Weights of a small mixture-of-experts language model, trained from scratch on English Wikipedia: 128 experts in each of 4 layers.
Below are experts of layer 2 (counted from 0) of a mixture-of-experts language model. Rows are named router (the router's row for the expert), down (a neuron's output weights, with its number) and show model dimensions 128-255. Each number is 500 + 25 x the weight over its row's rms, rounded and kept within 0 to 999. Numbers have three digits each.
After each expert's rows: "raises" lists some tokens whose logits its average output raises strongly, later layers aside. This comes from a sample of Wikipedia text that the model never trained on.

# expert 94
router:448508488503505490514545469470468515510484450539506489530499541525527485512509474522512476492501549497440463487494470498545481457511435486463476510544520491460493511508496486509520536564518494472521485501501463510483536502562444525493498529521483465496519477476493481497493507466486489490523518522458460488489481522471511464443512517517486535562525526517549521464493504502471546498521
down0:496442451519510482527501533470543499580567512520515500486494496494455534491495558529509518510521512487550527471509498535467510501517472538500478475498523474486474522514473493478499479545478504499511509483498537489531509500507462464489480493520490473470520514489493506491491497528472482515470557484523527483488476518476407515520451512540494502467494509487507506505495467472455493509498
raises: "anna", "och", " and"

# expert 6
router:523514496503513528500528513538508545515522546512452507509532519518519502457478500528514492498521518537503479494511516484485490476505563487467516515539532511486458547489479477463486434508472491503495525486531516466537553496521484496506505498483477478485464506449482500477457522491501483509482498493465463510489486512489521503447484475498520486516503495519475520492465502511506522498495
down1:498489476493443491547501486491494510519515489556497476496479523529495521461534494511478513492485541493530527522487511502540477519488463546477447461488499470533545475513520538510511536521471472531461492556507544469491507505540459527497488529473491492473467512591492490506497521481505477490513549490501499475501527511491504498498480499516473459500432503524447532527484528537492498520528
raises: "a", "c", " |", "O"

# expert 89
router:416449510496475490475538480529463527514483515557525496495526542545460527438525506465527470470473512499488514526538519473500496522536511526495505491507540470505470517470493518520490478501500498500544489482502463502463507503488487478531517509485501529516456476516513498517497523469484468494512529476521488477498490435482530503510485496531485436449490514502532520489490494567486506484495
down0:533490454530511508537453463549507513474530529521510495506489531499517497490542514482505496467460500508462514471458534503489496485510526492488500491489528484477481511519505506470490539508466457543511520465489465481471533515508532471519499512471507466470509508539518497491523514502525477543457435525511493490517464535465515545532481475468519473473512492474505528489441534451519554471511
raises: "\n", " out", " over", " on"

# expert 43
router:486495508480518488528505504516471483515490557549500464519497483521496506456527488519522436524575501481423500506531546505491518535521522513457486530486533519501493529453498529500541521491510539499540532485485492513450489511465460559487506510511511465491493523479498502510523518513520534492453526507514496487460534489498482500499446470509507497497549472512480499495496503546501536517541
down0:510506527465488505534488451523503526480501502543472515507499502512475501507517487508487504482523522500491511464514496512518493484518484472441510540469490541532506542507508520524587501494520496486467461494454547466495514521507477524500530508517503493487484489519455526492542522479546504520567503481502508543519494558476504495501549483559482500531526537542476509481520483478507500471502
raises: "umb", "vis", "read", "v"

# expert 25
router:505509487480455452484483498511505507510421481511477500513478483507482536512515492502505493488503519519504488471522484516497449523533477513475519532494496510548497492466491491497500509533502484529554502502488500555487501475434457514507550508432502498541505492508539519527500539519522503533479511496503514529497551488454475496510490486561502503421499509488473463498474481517497493476481
down0:522504491563488487518518535506539538468488498478527479459510489520495500479490434469498518551486497487488472562523481476513503487519517506474483482514517502517506489534520488438503464510482531495522447502495521505470501525493500519506525525494495507527501491471503544525471489480498473522500506494524464503534468464542459511447507492478519486513470497557501495487462494503485529507503
raises: "onym", "s", "optera"

# expert 41
router:459442536514477494474498485497474498487471471489552478489505513478521495478462507514501487501487484492513494512485552530528510492481491526468548479498496500470507511503517483497562495491505551538526491520471519513489524464539484471487514495510482485489406484479488473522527506503480478475514508470499461505476488523491501521451473518531501492495515497490498532493542501545532516452550
down1:474490457519483448503559494483531506485510515484502477509554490508483451469528470475454480512533445513452490480513550452464472516481492467478500543514496497488506523498514470489492507473521535525479494517523533520487526496449482514463477503498507528476481486491497463478523494480479516486468481501492488495487470474504473488490517548506535484478535529567515492492498516506466491472525
raises: "ylum", "hes", " of", " its"

# expert 55
router:475520490486451476472517534552495476539477520514499486519491477506484491459560512511528469510459469544520480502500502502480476560519527543527504528490510518521493472499495481472521499539500538467550525507497489509452477489478480565521531551480492503530469487481503445502508533513498465471491484504460535483531502456478519481463451533521474505465504528537499499505517515512504531507486
down5:416563501496499505510539508535485531525485495472505486495479516510503523440524506515534506574499495523475464498470481492487499486481499539477494500556493482474489514469470484458522509536506485522520526500482487506462503545499477479480490490510476478499504471450515517494490494530531469505506496473497465478500529526463463447498517489479490573513528493515493482479498498513493512489538
raises: "akers", "aking", "win"

# expert 47
router:452493496477489489502501515536523485520453469544498487504478471482512562484538508523522502495486525534506479494535471517486507540495494520512525503479512501518501515488463484489522492472512495500535533522506500466536490491453436520470517502490486507499461478502525519459526534521508459484497564476492531477482488503456524480511444506504519468475477497496534509458527466518483494491529
down1:476474472535542532544525511484555486512485516480515460486486522485512497498526491545440464528469496512489523478485544524539509470483544496493506524496489532493475451481524479516464469511476481538510509493476476444489480546485492526548542500508462509518487490496486489513540504499520479501506516513549494516500503488537496499545485528491519525512519492520486500509504521474501529483481
raises: ".org", " schools", "itation"

# expert 71
router:420487485445455448491505511510488496530498481461490509508501491502527550436535515493528502525485499517427511485522486506487417580512506487496492497494507503496461494458496485533529509502509513491518513473487486485519481465498479565506545527507448503566462466518501514490529514519501474475525526466539526498494496457475521503484428467512490510474534488492512528475537492514509530497503
down1:551489512553487499523454469497476519505462496488490487483540467540530448487477500505518500523481511493533471547499484507491472517547514506551500505511507470469538504455535523517545523504493492462522542526457484499471485473510509550445497476457526473503531507510484477527503493481505503516489428539493508501478479466498520496479509537487470521486486491470466460497518502473458546493481
raises: ".:", "rest", "iform", "ference"

# expert 3
router:530477528523493499539486478483513471542510505510514461519513480478479506505508517518494476482523464502501510488539506523472501506516502489478478520544532472487548520527476544464537465459525467521522485517409512477496502479496518535484455534481502491559467537458477435464503496530478474496438503480514510482513515515530497508507472479507514485484517528504477531548540495511506478510488
down1:519473536544458492502553534480481551494515478539526472516523520469555511553506540519540516518531475525530513498497521492477528503482520507511490494487477494469463507502492501504515516455540525492512536468500517470552502514521470467509543492507493485493438486491527511501512522471513540509491545511463514521528487519492496502464488505509502517482464492526507483466503505492459472535511
raises: "ager", "ted", "enger", "urd"

# expert 45
router:509460524484493479511486548545499496483474513500495475518480515496515595460530543501526515517471494508474509479546450543525475524517519518497528519533515515507486526467491513518513508515532525500508523502473536482490509496409539504479519490472479493515461496503512539492505486512485490481488539528542542499486539514453494502528465481515471483473511549520465505536478491525488478496488
down6:500509480478503521486513537496475489497526492514531496530506469457506503475519512556490478486466489503474529475438482485513458496515486473522494500500499521484515510523476502535508486504584480494527468502537510508502523501486495505505538504462488493496530518455488426545426508569489451494448517504468553538494489505468482497517499496498517489535509528498476466519539431470473498449495
raises: " him", "rag", "aul", "oca", "oc"

# expert 12
router:473476505486489537502472521496458498510493550513495495515498512505473536476492509500514475491472510516480507528482489517474509546501497494473496535509537434494508528498509500494518500506508505544516494496558464540523460493511497500444504480496473587508480473495478522494524499469513497517521490454516513495486500481537496530472497551529527518525519490474504514509511502499481534470458
down0:510518500489583509476450529519470505506520484475497526454497483523504459453520466534475492500539518477464502482459525508468533480485522540509459504517499505520515503466506496538474474479490461473500510524512450519427497560517517488513492516510530494485483491507496491510533500522469499529478542492500505524507511540469529510489531502484501486504526531498499497489528509520443476480496
raises: " she", " there", " they", " he"

# expert 79
router:489507503496487499491445482467511498458503500474542500502519522468619480490482502529487490484493532478543477492536504460525496493489463519486501489502475528482516520466529493480536509540525488503507525496504516509461493504492509513474506542509485480498459514463479502498485468489460474464486512512431522512460519520533514486437477511485523516514504498499499497425516506498466453483567
down0:462474541477467497551468488507450519515452485496586468478485523515494548529538502462494485508525485489509539477518477488493478523515506519539523531519502476529474514508493503438475471505486515521524520529479461518493532480480523484548523518534469487504477496521508481525487512480493467480488471512496523542494517506513518460501552490459501550517508509478462516497468500531511487489485
raises: " ==\n\n", " ==\n", "\n"

# expert 58
router:490486489525512533494520470525495506492512537520505489487496508538518499490511520520509504494529503548486498525496500462490474502510506537483511518494530504513470524519495460433515450521482508491525489487510508474471497476526473474482533506487504451494456535449479510502489503466512428521504511486533495503477453470539524528477496485491560516486478510516480533514537523539543518499516
down1:540532478492506506490499487479525492522467514549477471519518413525507468485483508535522532552495475485491470522529489471525504512520486467520494480463501531479525498457491483510507487453498511464496465506500517488512533502508520511538460472484486491455518498459544484505469477465487452510507498527525523527521506475504473522498497464494530512489478476528543511502473460514491504511497
raises: "\n\n", "\n", "]", ",", ")\n\n", "===\n"

# expert 114
router:447490518496476511511496517536463511490520476504483508521489498504515512475515481491496490502508445494478487500517515508486502531516540535493490519444469462532485480489512512477491484497455477495530499511513502515514509495479494493513464568518516510551484505460488507497485553506508497466511505480523490496518469449535476505469454486513509486472492530479505523501495495502466505542482
down0:534533466505506510529483539498486486486529476493482476514508515483508472550477543470498477531520523506472493501500524487554444469546529503504534524500511476508521499442471527446485531512497484521530452470458501501507507491471501503512465495496528535458490490535471552510530466486509491456494502489479483494478533477475501530512517509476499486528504477485504499511464483519524521503494
raises: "-", "In", "===", "At", "After", "Although"

# expert 64
router:507459464538529492503499468458499472490463475499467479485523513512516497525481488548488533456529554531536483487547476485522505494517478500441494507508488507481502504511522493466483452513541541519512477495497488452512523489516483483518495524492503424485525479486465516537510450446459449475512478525463492499452489558497489481503488504491502527498490527462521509481521495470492506486525
down0:517485449499452502517497505481480461516495503518435478504496460527472508516482507466463492481495498446486498480530520496449459490500535509504523469509490438514520460502517495478509506521509446510503478443473529502477509504540488496502500473527475498500462497530506455453476523500498507474478513495529508484525494472544481507507512517517506468511433471517490489518494475475516499548509
raises: "\n\n", " Quarter", "\n"

# expert 37
router:489458534534512530522526499466449507501531496511504489517505564509479513461492487506517529518492475486490474515502501503514467500528483494458489537506500447465495491521505498486509485517528498504539512470475452502498496493497524525508528519494521495515505498483484521496508494542497512471511459531505502485498508470550454499523482444495495514488519501461489512514502461489461513495498
down2:486483510475512481534490481502518455535456531525424506532510485489471510452477488518519495501542509489521540505485479492509485536445474495522499497513495480473511510513547511509512467483492453470456543535478524483486516495547514473495487483497507487495469512467517483535476481490496457493466466425498489500502513527489523481477493530497441481555526468456470478497485489484495483503510
raises: " reference", " association", " college", " synd"

# expert 115
router:473489493517486505508509458499480474535509495508498471544496488473537531491512516498501476505525491482525489466530453554520496508497474521484492503564490468475517474484528513499517468472528524534514498475466519523447476479501480512507451534526485508508496472470494522470486471518421496496520520527461488494469545516532476513446438506486482521519515478513510481469528449529513484472513
down0:490480473509499521473492499490472457512476503492461523493521486476514504465464497507523512525462514498490529530490564492500500511503517459531502522451538485496512568497472479481476513502535461510526491482499465527518524539500504463508492421482537481500504520521495509516523454506486480530489533460526515499534532466507496516496484470493514516480514539526497493512515481550473534489481
raises: "IV", "ivia", "ID", " ID", "ternal", " death"

# expert 5
router:503468504469502519515535529473508474500557471567501515533517531492467526447506501504522477524489462514491515483483536453470488517539518458514511508484509487525552519503506515493479462492523597482512506430503494508495506493535471536508481534469528503493451499517523545502482508499515485520470534493497462520531514524480497477506449508506504539464509525481477523517515548519508524481539
down0:491503509526500498492470468513506531497479514538525521470514463488517472497467483556540426472530508534515524488508478480507485492503511505499475512519503481522490498514499517486542505530548481514519453460448439508513521508484461515488496507493484507544483451493501508478485510456468524532477486505479459497526490485430509524525496533471515494499498476534503487482544465472494524478517
raises: "=", "-", "Studio", "Member", "Scientific", "Final"

# expert 119
router:487474538511508473535445476513489490525518514513485521509503468504489544477520492542510484518517517493489514485491552481569503532478529478511459502477556499479530503481495517483518462457522499483514522492462488474453507497531452517503519533496469477533486526521508501474538502534457517484457530465485516485494531508504445515488446501483529466492513523505445553547482465515486492508544
down0:538494482515519517539481489519503456484532519509455497514480488485474474459515497475510487492504496524482512527524487515501563527478483525478486469499525545497454482499521484492536440467528462537493505501532496479511516501523529489488489499495540507545514490508535498479542528496518492508535462502447485520511484524487499473511494454534554506498502478506473512537503468484544536479513
raises: "ending", "lock", "ities", "itar", "off", "id"

# expert 40
router:499514489470504487492476530540483510471507494458505469512506486502514522468477510494532507516477554484534483473525467502537503511516567513464478513574498509473491484458507516523509549505494506526525513533508529502490501501463539517530482517498483496484498478494460513527514498490465494468492532486478521437475504537459459509481506502521489492467534519477488474507514509521503490496524
down0:483524539476489455522498488514465553492477495484489548493474492501458475512551505497497492499480496537486502564513502501487493500517480483506491461467510508492515515497490466430469495499477519522463496470531478535480513518499508468482489503508485560523502514491537543467501505486503533553527479534483500487482524487492516507504500476504503491511505502512461520445532493534495479486537
raises: "ibr", "ourn", "commun"

# expert 54
router:439489511460508487460502536509496505530441505533525495535481492525510563461505505536522474501489516526477490470488488514534491515533510524517494498497494502520505512461484478515511489491555501513531508489489488517483492477491453530480535531481481531532452467495521486532529522516508509482508526467508531513516512495449462470492473475494490500477551531516480522468543456556486522506498
down5:537495517464513520466486495517521476513503497458464500499510506485462482476489497507458487488496476531471465499508526478493518505512511510518506508463441529531505518498483483491490503484458525512529524502531503518526500502483446522486476477475541490533501534496514489479513517534474509539516489523512475515496492529503502488518489520519493498507522516502503500503503502479548486487512
raises: "ook", "ount", "pan", "lock"